Weights of a small mixture-of-experts language model, trained from scratch on English Wikipedia: 7270 steps.
Below are experts of layer 4 (counted from 0) of a mixture-of-experts language model. Rows are named router (the router's row for the expert), gate (a neuron's input weights, with its number), up (a neuron's input weights, with its number) and show model dimensions 0-191. Each number is 200 + 40 x the weight over its row's rms, rounded and kept within 0 to 999.
After each expert's rows: "comes after" lists some tokens at least twice as common just before its tokens as in all text. This comes from a sample of Wikipedia text that the model never trained on. Tokens count by the router's weight.

# expert 27
router,190,134,219,161,203,185,215,243,239,146,255,245,146,139,184,166,197,172,220,156,190,273,270,155,202,230,238,190,231,295,284,193,240,124,172,223,141,252,164,200,207,214,118,181,156,146,198,241,151,152,168,232,249,184,203,230,162,193,149,225,165,158,211,277,197,211,251,234,143,237,114,219,187,205,248,236,171,201,163,195,132,242,185,210,224,146,204,266,219,223,207,283,218,226,131,239,164,201,216,223,188,195,260,197,208,248,193,213,126,197,191,281,240,154,248,165,166,154,230,209,148,194,157,195,152,193,211,129,224,184,226,110,217,137,204,246,186,160,181,140,139,265,201,206,186,172,187,195,199,140,217,224,221,139,296,191,246,149,153,180,239,209,219,122,212,201,186,232,224,172,159,269,150,154,229,165,182,143,197,168,212,188,181,235,208,151,258,246,214,185,170,216
gate0,191,253,287,259,256,172,166,250,195,187,249,215,259,128,191,108,230,221,188,209,276,207,246,222,219,195,189,167,199,271,189,125,207,166,159,283,225,165,259,184,158,253,200,213,210,216,177,204,112,176,151,196,244,190,189,222,200,285,183,179,242,237,177,217,224,174,284,210,142,225,173,274,242,183,235,138,188,221,137,237,144,249,193,245,220,172,234,155,275,186,186,217,180,128,209,218,243,176,190,178,183,151,191,231,138,156,222,95,219,208,146,220,188,189,244,236,157,208,150,173,186,217,245,156,189,224,140,193,151,241,217,174,183,227,238,310,273,184,204,204,201,192,120,159,241,256,237,230,235,245,186,203,193,208,216,160,253,156,153,188,251,193,203,184,133,234,156,208,251,221,280,224,153,207,240,158,221,201,154,183,183,195,185,142,160,195,210,225,245,128,197,215
up0,238,286,241,202,206,271,190,231,207,133,196,217,234,185,155,130,248,285,171,124,217,189,262,174,233,155,170,110,213,162,184,198,211,214,209,226,216,175,241,200,200,281,179,169,202,153,175,114,185,173,218,158,144,144,169,223,207,289,195,188,199,110,158,219,219,178,267,185,219,244,172,259,221,195,223,268,191,217,122,188,268,224,167,189,210,166,236,163,246,190,194,245,222,108,244,209,234,180,150,233,263,201,253,188,178,164,190,159,198,278,154,212,180,149,203,214,129,216,187,169,137,215,194,187,148,230,203,253,187,209,172,177,145,174,197,248,264,172,175,215,230,180,146,147,258,242,190,185,242,219,239,232,200,222,176,213,239,198,130,181,230,205,213,206,120,192,179,162,231,260,254,268,238,248,209,245,197,260,124,211,203,199,174,129,157,229,241,274,268,165,214,187
comes after: ",", " (", " in", " |", "|", " 1"

# expert 67
router,118,156,172,175,212,192,231,261,182,192,265,253,189,181,173,153,179,162,225,155,204,223,208,177,195,227,224,156,183,229,252,204,278,160,233,211,229,302,178,211,249,282,153,220,188,183,173,192,124,214,166,207,226,252,257,206,209,119,183,191,232,205,227,217,212,277,226,228,162,254,211,225,193,160,237,246,190,281,182,193,186,257,201,281,167,166,129,176,259,226,207,196,233,225,149,221,295,182,154,218,116,248,236,213,203,238,242,199,188,151,143,258,248,179,221,173,135,125,212,265,183,177,138,222,203,215,166,177,243,162,197,203,220,119,327,213,206,209,219,117,216,227,191,204,194,262,154,245,262,197,190,262,185,174,194,161,233,184,162,176,203,192,296,184,267,177,208,225,277,195,192,232,182,181,216,169,226,181,217,154,193,245,212,199,224,213,227,262,199,138,146,241
gate0,122,177,210,192,116,225,175,211,180,183,150,150,142,83,229,171,132,229,202,225,264,274,275,206,193,177,201,187,277,196,236,196,224,157,209,256,163,180,242,207,184,236,205,217,158,206,206,242,148,155,104,152,195,156,215,118,233,236,168,206,228,135,175,194,198,209,183,194,253,208,195,246,185,202,246,203,133,167,193,191,206,144,112,217,160,250,226,232,183,242,194,184,216,209,160,175,184,138,275,243,244,176,256,229,225,175,196,153,152,238,137,198,129,127,170,233,263,239,236,173,195,218,181,245,228,240,269,225,252,195,215,185,160,156,228,228,165,246,293,271,191,248,180,165,194,234,209,249,127,237,127,224,183,188,236,178,218,177,191,193,192,152,224,266,164,212,156,157,228,215,196,161,260,185,182,228,121,247,150,196,135,205,194,204,197,162,266,249,204,204,160,193
up0,261,257,162,194,294,193,214,233,201,220,230,237,215,300,195,215,233,220,230,189,179,143,138,216,234,195,202,275,149,246,192,190,139,255,165,127,259,214,165,209,195,164,246,227,221,184,220,141,231,253,291,240,199,266,195,270,168,206,256,190,151,242,245,192,231,205,212,215,215,151,246,201,253,219,185,192,193,220,179,185,258,234,282,159,187,160,179,179,229,158,285,198,202,222,235,226,176,252,106,122,145,211,109,176,148,250,213,237,248,158,286,232,228,260,186,177,139,158,191,185,165,183,230,131,141,184,152,189,185,221,157,203,215,199,122,214,213,148,109,169,172,178,177,243,199,192,163,170,243,189,267,171,228,244,168,198,149,241,241,217,197,253,219,144,246,193,208,260,152,213,222,237,152,212,216,196,295,163,236,214,228,189,218,182,202,223,160,172,210,212,210,195
comes after: "\n", ")", "F", "\"", " Born", "W"

# expert 59
router,225,188,193,224,158,200,204,192,219,168,286,199,196,149,173,155,123,144,260,179,221,226,253,203,194,254,259,184,158,228,264,253,217,177,157,201,113,279,217,242,216,236,156,245,192,199,203,225,167,192,168,207,199,297,289,210,185,170,195,183,132,155,225,202,221,203,200,258,155,236,167,229,151,107,292,220,159,253,142,199,191,206,203,210,208,130,155,223,234,215,198,238,203,209,158,200,211,148,166,215,103,214,235,234,239,215,193,215,126,204,165,257,252,161,242,240,137,172,292,208,167,193,149,235,148,154,270,191,213,118,292,147,196,183,215,197,197,187,176,188,190,202,161,277,216,246,147,248,262,178,181,223,210,160,230,176,215,143,177,165,255,225,239,197,204,200,159,267,221,154,221,220,140,163,194,182,236,193,226,189,216,207,213,212,244,165,241,268,237,174,137,257
gate0,260,193,173,125,243,130,167,167,140,220,230,180,213,158,191,240,206,243,203,198,277,208,183,104,199,247,206,266,202,157,267,201,152,177,249,200,192,147,215,217,259,219,249,248,168,221,181,210,252,218,136,148,171,188,157,147,151,197,224,206,186,238,275,182,178,180,253,157,181,173,199,166,210,212,177,187,85,181,200,213,230,235,176,202,187,156,190,161,212,189,214,157,220,251,150,248,192,247,153,227,246,253,218,168,213,134,185,176,186,244,222,204,215,150,179,273,219,190,181,204,89,177,208,184,154,221,213,236,263,195,275,165,208,231,162,169,182,142,129,184,188,234,147,232,154,195,240,250,146,160,197,210,209,284,304,154,197,249,201,294,124,177,191,245,191,159,243,236,217,150,244,223,264,217,204,181,239,172,211,196,211,237,147,226,261,222,232,139,239,182,256,264
up0,88,232,224,259,129,268,212,182,210,160,195,210,181,232,223,207,195,151,174,200,172,192,176,231,161,175,148,172,197,258,159,212,256,202,129,171,129,237,204,260,98,111,167,120,213,174,178,157,184,233,226,227,226,230,225,220,212,152,167,171,187,143,109,146,148,211,165,197,204,244,229,161,221,236,169,164,290,219,228,189,158,181,225,153,165,184,161,233,201,246,145,203,281,148,204,218,168,204,189,196,212,195,207,260,190,250,256,209,174,237,225,259,277,274,178,174,149,217,120,212,226,235,232,211,221,244,230,189,228,182,181,226,145,143,237,138,193,243,229,299,184,185,257,207,171,188,148,154,173,208,218,193,160,190,167,253,169,205,177,178,254,213,269,246,198,194,169,175,217,211,172,217,141,158,255,197,176,216,229,188,245,134,218,152,172,200,212,206,166,243,135,94
comes after: " of", " in", "ed", ",", " at", " to"

# expert 85
router,154,200,146,150,237,202,248,208,196,124,235,217,158,167,182,155,187,124,202,202,233,236,268,207,149,273,223,210,146,243,266,238,272,186,148,232,171,219,194,220,246,177,154,281,227,173,166,209,174,157,150,186,236,203,295,212,199,163,170,142,145,191,297,206,233,209,221,232,188,236,193,246,155,148,269,249,137,194,166,177,162,202,170,227,239,177,197,222,219,208,219,287,205,286,130,217,215,148,125,213,165,264,305,167,243,200,223,218,208,211,195,196,259,191,235,144,129,155,240,217,161,186,216,193,188,166,211,188,238,180,219,144,199,207,300,204,169,166,209,174,172,229,130,224,197,208,170,241,317,180,164,198,221,198,258,150,247,120,196,180,237,185,245,191,213,173,203,204,251,178,151,211,215,200,225,158,202,170,235,168,211,276,179,174,184,149,277,200,240,194,205,214
gate0,147,111,125,211,196,288,287,181,219,191,210,202,180,146,275,216,238,231,147,258,194,178,149,139,227,195,221,244,184,221,257,213,180,244,243,251,196,236,179,171,206,203,192,167,165,248,176,206,168,128,229,176,186,215,252,153,208,195,245,171,265,175,249,246,218,203,249,172,240,268,187,249,226,239,122,217,202,164,225,225,245,179,211,237,209,208,173,206,224,160,182,200,237,232,241,209,188,229,265,211,283,225,204,167,195,193,231,241,138,238,182,157,229,203,238,202,204,99,212,211,191,209,213,195,212,195,223,187,169,287,261,166,188,257,215,137,184,179,219,173,270,127,234,233,225,215,246,167,174,202,174,212,160,199,124,275,147,111,247,180,213,255,183,213,209,285,247,197,201,153,116,218,329,160,139,220,228,198,230,130,158,234,169,193,205,196,211,166,206,213,190,275
up0,175,234,159,253,208,198,147,234,255,142,197,126,147,162,219,225,180,201,236,185,264,221,155,169,196,190,168,184,283,144,193,149,170,238,143,221,278,188,200,241,177,230,135,205,168,256,211,164,237,235,167,130,202,176,146,255,211,234,144,170,170,229,194,182,142,170,156,187,147,156,205,158,208,212,243,213,280,155,122,167,205,199,241,203,143,200,182,178,180,203,137,249,254,254,209,242,214,221,236,141,257,202,182,189,217,173,234,208,229,134,236,113,242,244,96,177,217,207,143,244,224,213,137,226,188,222,219,256,176,217,212,183,210,188,246,205,225,236,231,192,202,192,186,187,169,181,176,222,160,160,192,288,143,151,175,202,153,238,272,286,156,161,230,173,193,214,230,191,232,245,305,198,153,241,182,233,231,227,235,252,187,150,256,245,244,198,120,230,196,168,167,107
comes after: "ed", "s", "ing", "ation", " located", "ated"

# expert 34
router,181,160,170,199,207,198,178,218,239,133,241,259,152,101,192,159,169,178,243,200,276,276,274,184,135,266,226,178,119,240,257,215,236,181,179,190,143,235,220,244,192,243,141,245,209,144,171,207,199,190,144,208,243,252,300,233,170,161,196,164,164,102,264,227,231,225,256,277,169,245,196,226,150,154,273,251,164,249,127,99,190,200,174,243,205,172,175,232,216,199,233,255,230,223,178,218,209,163,183,247,188,224,259,207,258,216,221,235,182,195,149,262,285,132,218,152,192,104,266,190,171,206,204,209,181,189,205,223,214,181,191,204,198,207,256,235,170,171,228,188,232,203,123,229,214,180,202,255,255,199,162,229,224,203,244,134,216,126,145,164,209,215,238,210,207,186,188,221,215,170,189,223,170,179,179,180,217,200,225,218,219,260,203,155,234,170,227,203,306,198,191,207
gate0,163,206,185,235,159,189,138,240,184,73,172,239,304,155,218,244,239,151,142,210,172,232,221,223,216,157,226,207,256,229,170,124,222,228,150,192,188,232,256,176,230,246,167,194,120,221,273,211,207,193,211,229,163,127,155,233,142,179,182,206,206,184,148,248,158,218,199,227,213,178,241,266,245,204,220,163,212,210,192,191,188,175,216,325,211,238,258,204,189,231,176,232,203,203,263,215,266,259,271,201,248,224,247,158,222,224,200,215,250,192,158,198,225,183,239,214,175,170,222,207,206,231,221,215,175,142,172,166,205,220,218,242,203,175,204,277,206,163,273,185,147,251,168,146,262,179,230,126,187,159,270,244,205,205,198,258,233,185,260,172,215,219,265,139,258,218,195,129,242,215,200,224,188,207,210,175,176,210,239,286,202,196,152,188,164,186,90,130,172,234,271,149
up0,216,228,209,171,198,154,188,166,228,217,189,186,161,240,146,263,224,244,261,179,269,170,146,196,177,258,161,285,212,257,172,251,199,181,173,198,269,249,228,251,161,156,190,157,245,182,154,156,214,231,176,174,206,218,294,139,203,199,121,175,261,169,253,157,242,161,158,265,185,147,202,203,157,147,242,233,213,204,213,172,189,273,198,195,190,172,220,219,157,228,237,233,218,186,192,223,143,205,182,191,188,171,108,252,211,261,206,191,227,119,189,204,174,133,162,148,203,246,187,210,214,190,148,185,239,197,227,227,178,139,140,111,177,213,224,175,219,201,145,191,228,177,233,193,188,204,145,249,188,282,208,198,186,217,231,184,118,158,128,173,205,104,127,295,193,170,251,228,226,188,249,231,191,170,175,268,152,239,205,181,202,185,221,233,253,221,247,277,241,197,185,93
comes after: "ed", "s", "ation", "ing", "ated", "ment"

# expert 12
router,133,193,174,237,156,181,266,219,247,169,254,218,193,189,131,187,172,158,221,120,238,218,223,194,138,192,234,159,118,214,253,254,299,135,175,215,204,281,194,225,269,243,126,178,199,121,205,249,134,132,156,246,224,247,258,211,185,142,178,158,225,186,234,235,186,206,223,262,152,213,203,206,148,159,199,185,126,252,167,177,200,214,159,220,243,158,159,222,277,237,208,216,243,194,152,218,277,191,154,230,191,222,245,271,226,285,255,251,206,202,185,266,282,192,240,173,189,149,238,203,201,193,179,183,164,189,214,179,244,175,206,201,171,168,281,213,206,155,215,155,182,220,185,233,211,226,125,174,207,229,179,248,162,173,229,154,201,204,138,155,273,236,229,152,246,146,214,188,255,180,227,186,175,173,218,208,242,160,243,184,197,208,214,180,219,180,253,280,214,209,118,251
gate0,262,113,195,209,122,215,207,173,211,222,156,183,233,209,222,237,177,193,120,147,215,141,194,186,187,173,175,196,196,182,236,241,226,240,205,179,211,238,240,217,241,145,227,155,236,219,154,176,232,178,202,190,226,146,227,168,126,178,296,155,171,189,179,247,169,191,194,155,140,173,228,189,144,157,198,177,244,194,270,195,235,141,173,301,242,166,185,109,193,201,172,206,308,200,244,174,259,232,232,287,202,157,230,234,131,242,165,226,176,160,154,258,191,214,256,172,234,260,260,231,166,224,126,183,252,216,222,279,190,191,144,147,189,175,171,156,180,195,152,253,170,163,164,157,222,209,203,192,259,250,220,230,210,155,213,175,180,149,130,155,211,208,201,221,265,205,272,239,204,260,170,244,238,174,215,156,209,327,243,167,159,209,183,201,196,177,167,184,177,231,181,254
up0,219,163,256,159,122,163,195,94,154,168,142,206,228,221,186,223,128,240,142,200,176,194,221,227,177,182,227,213,217,134,202,173,210,143,258,137,216,228,226,224,156,178,223,188,217,154,147,184,195,131,147,146,229,154,263,235,151,182,298,184,197,178,156,241,188,180,228,141,186,195,147,190,185,225,185,174,182,165,226,290,183,192,194,241,246,195,222,94,185,281,200,210,228,197,199,210,227,249,207,228,137,179,196,247,181,223,225,263,165,195,190,219,216,232,206,258,229,269,208,180,247,257,191,154,209,160,203,183,288,193,236,209,255,172,153,170,191,218,122,197,190,226,201,177,233,237,270,217,182,234,118,215,212,133,172,189,212,201,126,200,192,169,164,151,176,189,239,206,119,137,277,263,274,247,194,207,209,237,270,212,200,158,168,275,232,199,284,228,198,171,134,183
comes after: ")", " ", "%", " 0", " —", "F"

# expert 108
router,150,85,222,213,162,200,240,272,249,115,241,228,194,192,202,137,196,194,242,180,263,195,245,180,139,176,211,121,152,198,282,225,235,129,149,220,129,247,198,226,226,243,155,263,197,143,152,217,175,203,146,208,214,232,248,215,144,179,209,178,172,206,260,261,191,268,198,248,156,246,219,272,233,225,226,201,202,256,181,186,187,200,183,236,229,176,175,220,214,133,230,211,231,243,131,251,213,207,171,272,172,206,243,207,250,233,182,186,158,164,188,284,286,205,242,176,112,141,237,165,195,219,169,235,200,159,193,169,197,217,195,153,200,160,288,288,175,138,182,174,184,164,145,193,164,240,147,325,236,204,177,256,187,162,195,194,233,215,189,200,203,203,265,163,210,195,203,203,206,157,213,245,151,180,185,171,242,201,206,179,211,263,240,193,235,154,202,259,253,194,181,184
gate0,333,160,211,143,256,156,162,210,160,155,182,231,178,278,278,201,243,165,197,154,208,229,235,192,159,208,244,184,166,137,202,215,173,183,217,250,218,152,298,252,201,177,191,210,234,177,275,164,283,186,192,227,164,196,196,222,207,106,211,195,208,149,204,199,161,251,199,163,182,191,175,273,227,217,191,199,170,180,158,185,211,199,239,128,186,210,210,324,175,225,203,217,233,208,204,228,167,179,193,178,180,235,201,267,219,157,200,189,197,178,183,214,221,198,152,196,212,280,258,204,186,207,187,113,215,199,222,188,217,164,150,151,141,177,138,158,168,144,292,227,154,183,240,175,260,202,165,208,134,238,253,203,235,237,228,195,166,217,212,168,134,231,262,241,289,150,99,194,202,211,117,190,187,210,152,254,219,253,232,170,102,170,208,215,171,169,187,243,202,228,196,203
up0,251,199,136,127,165,146,219,236,211,159,226,255,265,275,160,308,232,146,188,200,178,240,235,207,172,219,203,165,171,124,252,245,240,172,266,226,272,183,162,206,154,130,192,236,214,222,217,192,174,217,189,169,144,137,167,198,186,109,168,182,189,186,209,174,212,230,175,158,156,132,245,201,216,277,176,171,192,166,166,218,184,191,240,157,144,200,204,307,223,190,177,142,218,242,185,169,176,184,182,205,157,210,139,278,281,185,227,110,232,162,200,230,247,217,157,200,242,291,234,225,178,183,202,152,197,231,223,163,242,186,204,123,172,143,130,168,94,190,248,250,239,212,242,181,220,140,131,260,171,245,195,177,206,203,209,193,201,200,162,176,218,237,206,218,238,170,260,245,197,191,179,210,209,181,228,241,222,226,224,173,88,180,181,239,222,205,201,236,169,165,154,200
comes after: "ed", "s", "\n", " such", " known", "ity"

# expert 17
router,200,107,157,169,207,125,272,215,239,129,224,179,182,156,184,122,215,178,286,213,174,200,230,192,181,207,211,176,178,237,201,203,239,151,151,258,187,222,198,257,261,251,175,205,193,160,197,278,173,151,220,217,317,237,259,206,179,211,172,195,212,179,226,221,231,241,234,260,172,216,179,211,166,185,183,245,194,232,106,196,187,243,196,196,251,185,176,275,264,140,192,177,178,271,123,220,242,146,214,235,167,291,287,214,236,255,182,239,159,177,168,209,217,185,208,206,183,156,275,251,164,151,188,236,222,181,254,166,234,235,272,167,214,140,249,164,225,226,200,136,210,259,150,226,180,230,203,236,190,165,245,234,250,129,205,175,273,209,181,191,203,249,211,129,229,215,219,273,254,189,173,257,174,178,226,169,176,193,199,178,239,215,213,229,206,132,231,280,189,221,158,247
gate0,165,162,158,192,233,157,194,180,237,257,208,231,201,166,177,183,181,207,204,182,209,168,168,240,170,241,128,250,128,212,258,172,209,214,179,210,213,152,136,116,168,153,270,175,163,214,108,259,140,189,211,203,152,156,181,221,198,235,197,198,207,245,227,173,180,246,195,202,250,223,165,210,126,189,191,263,157,219,251,230,163,209,252,226,109,237,152,226,269,202,210,147,197,177,161,153,220,177,189,197,200,194,254,198,231,184,273,196,148,254,231,225,209,147,175,200,167,165,244,232,185,144,241,231,259,239,178,231,228,202,174,146,197,179,258,144,226,255,177,231,228,286,296,219,144,213,184,187,100,177,220,270,240,144,180,189,178,196,165,217,253,238,221,183,219,215,132,191,215,89,123,238,199,223,213,168,171,162,220,209,232,192,156,262,275,223,223,252,254,197,104,243
up0,171,163,157,196,252,146,169,186,176,221,201,217,198,183,164,171,206,232,197,172,208,236,165,216,202,219,154,310,124,179,168,254,236,208,166,229,198,221,263,97,218,141,185,165,228,217,128,220,163,156,221,220,200,170,152,240,212,223,188,201,193,182,261,225,178,228,151,167,249,176,218,130,209,258,200,93,223,210,187,216,178,253,230,201,129,235,202,220,202,176,113,201,214,121,193,150,197,165,171,187,170,250,270,212,214,222,236,160,184,234,208,183,256,224,208,138,197,180,241,191,209,199,188,237,282,303,147,209,224,179,210,162,205,245,258,120,278,187,207,268,197,274,175,220,147,161,261,157,148,233,261,292,267,217,188,234,124,164,166,196,188,210,196,205,219,189,193,185,218,116,188,198,209,238,211,159,206,161,244,199,217,192,194,281,226,231,189,307,223,191,150,256
comes after: "\n", "---|---|---|---|", " All", "78", " 2", " Al"

# expert 18
router,114,166,209,202,188,193,264,280,271,149,233,161,181,181,176,163,194,168,206,177,228,287,232,118,168,219,240,142,167,203,247,270,238,195,138,212,166,253,171,194,244,194,129,192,189,187,187,203,184,147,168,252,199,292,266,185,162,190,176,169,184,207,250,197,179,221,201,262,168,217,207,221,106,156,268,199,186,234,133,200,152,230,146,215,217,188,182,209,217,209,201,255,201,198,173,221,241,194,179,194,201,212,303,192,221,257,200,216,136,157,163,233,238,167,264,196,180,135,249,209,162,138,150,182,126,190,233,100,207,171,269,136,209,160,244,208,171,168,130,176,183,247,156,265,242,178,145,206,212,179,181,267,155,192,236,188,230,160,167,218,232,187,220,148,228,161,143,218,231,172,239,215,194,188,201,215,256,137,223,141,192,227,181,183,252,134,192,255,262,153,127,223
gate0,177,227,227,278,176,198,265,257,245,237,229,242,170,254,258,208,156,154,218,208,252,188,247,184,199,188,200,154,159,190,168,170,243,251,172,163,216,197,190,189,213,243,230,120,218,209,204,166,226,232,212,245,164,243,221,216,204,225,244,252,235,195,250,235,206,221,179,195,196,204,190,229,169,136,298,211,194,153,211,191,195,221,206,189,164,181,181,216,203,288,241,225,245,170,191,206,181,158,243,265,244,230,238,135,240,207,229,243,163,99,180,237,158,245,270,169,206,204,218,207,187,199,88,146,217,260,224,140,183,171,242,176,188,196,165,224,207,257,203,293,184,275,213,206,306,206,189,196,230,189,255,196,189,131,219,196,112,125,263,156,165,175,183,154,222,235,252,221,217,241,211,234,250,245,194,162,245,231,230,175,181,232,285,299,117,207,144,255,176,185,161,249
up0,223,205,173,151,273,212,134,232,195,214,266,184,191,170,198,226,225,238,141,204,197,192,138,212,200,206,223,120,243,263,194,184,197,204,231,264,170,211,175,238,178,203,155,150,202,167,257,255,211,132,180,186,245,167,207,219,214,177,220,231,102,133,269,211,199,173,208,170,226,177,234,224,208,143,211,216,215,212,184,226,141,250,203,137,267,251,240,172,225,145,174,194,174,181,239,196,187,200,233,247,190,193,215,208,182,223,242,160,204,241,164,216,157,213,213,232,224,193,216,217,189,178,279,243,233,223,128,233,254,222,187,188,180,198,313,226,197,228,173,192,208,194,141,187,111,248,163,223,190,152,165,237,235,202,216,199,249,264,110,303,152,169,129,189,180,197,181,250,110,214,139,249,176,113,192,292,182,98,240,231,191,227,97,177,249,209,202,189,266,170,163,176
comes after: "s", "\"", "es", "ia", "er", "ers"

# expert 109
router,163,200,195,179,156,154,251,235,230,154,222,195,167,199,182,158,195,143,228,168,241,207,227,150,188,255,213,160,166,271,258,227,206,187,149,249,170,226,196,246,227,245,113,218,135,158,191,247,187,168,146,241,242,217,201,278,163,185,144,146,171,179,212,244,244,269,240,191,162,210,189,225,167,145,222,245,160,201,167,121,190,246,134,192,240,126,161,228,222,188,239,210,205,262,164,231,234,155,133,232,134,261,215,238,222,192,271,225,197,183,184,269,278,187,278,156,153,163,250,238,197,184,177,261,168,168,212,167,232,180,237,125,178,148,216,204,148,146,187,137,165,273,170,209,193,205,186,275,229,195,153,249,177,166,199,169,208,91,176,151,193,252,208,184,221,217,192,211,239,142,153,186,163,168,202,159,251,153,220,200,219,236,222,183,266,175,254,220,206,158,130,277
gate0,154,262,289,211,192,209,155,243,208,197,122,192,274,182,139,139,277,132,139,165,141,170,166,242,230,222,232,249,199,178,192,186,242,275,204,209,177,130,217,207,150,193,175,216,79,222,145,223,189,238,193,262,231,254,199,164,183,150,192,99,147,261,170,240,191,207,209,205,238,233,208,217,195,180,189,163,167,267,144,190,205,211,200,104,168,200,201,228,219,163,174,191,100,209,168,224,151,222,249,169,184,236,230,167,175,248,185,218,208,225,199,304,249,192,213,252,180,238,168,204,169,161,153,205,149,180,220,167,179,193,161,181,232,207,211,240,148,225,212,158,214,244,214,235,165,147,158,139,198,255,160,259,214,158,187,220,150,217,217,209,169,181,208,205,192,173,185,102,263,154,210,242,168,183,230,260,135,254,236,167,210,261,206,132,218,180,138,169,167,171,204,145
up0,212,206,266,193,229,232,175,240,224,183,154,205,219,146,138,194,263,165,127,225,230,120,208,163,269,174,173,243,99,208,266,216,168,277,174,243,225,165,194,216,212,175,219,215,186,171,157,191,144,262,203,254,269,230,127,175,244,177,193,101,160,254,85,278,228,186,271,190,204,184,225,189,196,184,192,262,136,278,184,180,195,218,177,144,134,275,170,177,226,160,214,133,236,239,215,141,147,174,239,208,210,224,251,199,172,241,222,253,165,193,221,213,263,174,226,227,151,239,148,216,199,165,175,203,124,219,228,146,169,162,153,222,193,199,249,209,158,169,202,196,205,183,190,267,145,159,191,165,191,249,143,180,181,203,221,205,150,242,229,169,211,209,168,298,200,208,158,204,231,179,174,184,151,183,214,211,231,204,230,147,223,201,185,119,197,217,129,216,202,140,176,122
comes after: " the", " a", " and", " was", " to", " his"

# expert 16
router,178,210,159,216,161,94,248,223,217,179,253,236,191,128,141,192,177,219,237,149,190,191,209,187,159,206,290,181,190,206,275,220,253,154,174,215,184,269,200,226,273,211,131,190,164,132,203,246,144,189,203,238,228,276,230,206,161,189,187,202,158,188,226,262,176,181,253,218,165,243,199,212,194,202,273,205,175,266,134,140,159,232,175,270,244,184,161,202,258,244,194,231,200,199,103,307,218,190,153,213,198,190,260,173,266,276,210,252,178,212,175,258,270,168,210,191,214,157,234,178,119,175,134,226,171,187,244,152,224,157,236,183,169,156,247,216,191,181,207,139,184,207,185,242,210,237,172,177,261,172,201,259,214,177,204,163,256,198,159,173,280,210,274,130,240,168,187,189,281,172,215,255,172,174,227,203,271,126,192,218,210,226,247,182,208,189,249,181,201,217,190,248
gate0,205,224,141,256,158,259,280,268,168,138,301,186,207,215,239,175,156,259,221,200,172,237,217,123,163,185,140,160,223,136,208,152,287,185,196,212,234,145,173,117,192,195,245,184,174,178,220,210,191,188,280,259,239,272,206,207,169,256,221,100,210,160,198,185,215,117,181,232,213,270,170,142,198,184,228,199,206,285,168,210,120,201,198,219,208,202,226,167,180,230,158,243,251,246,166,220,170,227,146,251,249,173,281,182,177,193,237,199,157,242,164,246,172,126,194,215,228,196,180,236,199,214,181,192,127,276,238,254,217,123,183,197,169,225,175,172,207,194,194,226,223,196,191,232,139,232,192,233,278,152,183,227,213,177,293,185,161,204,175,198,153,237,221,177,162,156,178,174,227,158,246,215,178,211,188,103,116,176,247,246,195,185,217,191,161,193,214,173,168,244,194,240
up0,145,195,233,186,197,198,157,185,260,222,176,215,163,194,138,244,209,151,248,189,177,225,201,278,195,236,283,169,196,201,234,295,95,189,180,197,153,200,237,307,191,270,198,212,158,243,181,224,254,255,207,190,280,199,187,139,219,191,199,185,210,149,220,257,165,213,171,162,199,217,207,263,138,205,200,201,141,136,225,187,227,257,194,189,136,174,196,258,174,233,219,180,172,91,212,222,242,143,295,199,186,249,172,271,233,176,189,203,209,219,245,134,237,194,154,165,185,138,117,126,179,130,197,242,256,159,270,238,242,240,204,227,248,199,135,228,191,127,178,211,192,227,227,194,219,190,181,239,149,219,174,188,162,174,239,157,180,206,222,201,169,166,222,231,193,225,270,230,184,300,221,234,165,218,256,280,183,156,200,215,210,152,210,252,258,184,196,231,211,200,195,160
comes after: " 0", " 1", " 2", " 3", " 4", " 5"

# expert 76
router,139,169,205,186,157,150,256,215,226,141,215,191,145,193,186,157,179,171,210,155,249,182,251,174,178,234,228,162,172,235,262,277,207,185,172,247,195,195,212,213,255,262,154,210,137,156,199,301,183,114,168,205,288,194,214,243,176,170,136,201,190,150,193,234,273,237,239,229,149,209,185,218,165,159,209,218,167,194,175,169,208,295,169,212,204,151,169,255,230,225,215,255,220,260,177,228,220,148,108,254,166,260,209,186,248,202,243,215,207,204,204,276,242,210,288,167,158,194,221,254,187,172,146,276,179,162,231,174,231,104,256,167,172,128,210,193,146,205,204,110,165,293,196,224,176,190,174,258,220,163,210,254,162,178,194,146,205,178,199,182,210,222,207,155,235,227,201,222,245,146,197,190,150,181,226,157,221,182,199,220,213,276,222,211,271,187,276,213,206,144,148,242
gate0,159,199,209,216,193,140,254,262,239,127,145,158,166,153,125,226,268,231,243,192,173,133,268,205,182,259,166,225,224,158,236,48,206,157,206,158,235,210,239,248,198,118,162,195,240,246,151,223,207,226,203,205,165,121,216,184,143,198,252,194,173,133,201,261,155,174,127,221,214,219,211,212,262,144,230,163,251,194,204,172,250,236,213,202,216,176,141,220,206,195,198,292,190,190,216,209,133,154,207,207,246,208,175,137,220,167,200,263,147,181,201,159,198,221,174,171,258,213,166,171,137,102,230,163,194,217,248,161,283,236,184,237,232,135,136,193,193,177,199,168,214,315,199,203,168,253,154,200,195,185,169,212,142,209,171,260,267,191,179,204,201,168,171,246,215,229,180,234,229,229,181,155,157,170,194,183,224,131,226,194,210,167,141,230,197,165,139,216,214,193,225,199
up0,240,220,203,256,177,158,143,236,193,148,186,195,214,165,201,245,202,209,181,246,216,174,196,117,197,141,199,275,192,173,209,142,137,175,211,231,278,173,214,289,247,262,209,184,178,196,162,166,173,115,163,112,157,140,234,217,223,260,213,183,222,248,120,224,192,230,193,192,189,148,217,206,241,186,178,183,241,192,198,197,262,175,150,183,170,206,267,289,237,275,198,219,262,225,280,205,189,250,194,144,281,214,230,139,166,229,211,231,223,177,99,130,171,174,227,222,229,269,182,196,158,210,234,218,206,178,197,152,161,165,203,195,225,198,139,170,199,239,270,228,256,209,239,177,173,191,176,217,256,198,227,191,171,239,190,183,168,209,165,253,102,144,267,247,230,165,246,164,225,246,175,99,193,226,139,224,178,142,224,172,179,158,211,191,172,188,134,222,229,220,188,275
comes after: " |", " the", "|", " a", " and", " to"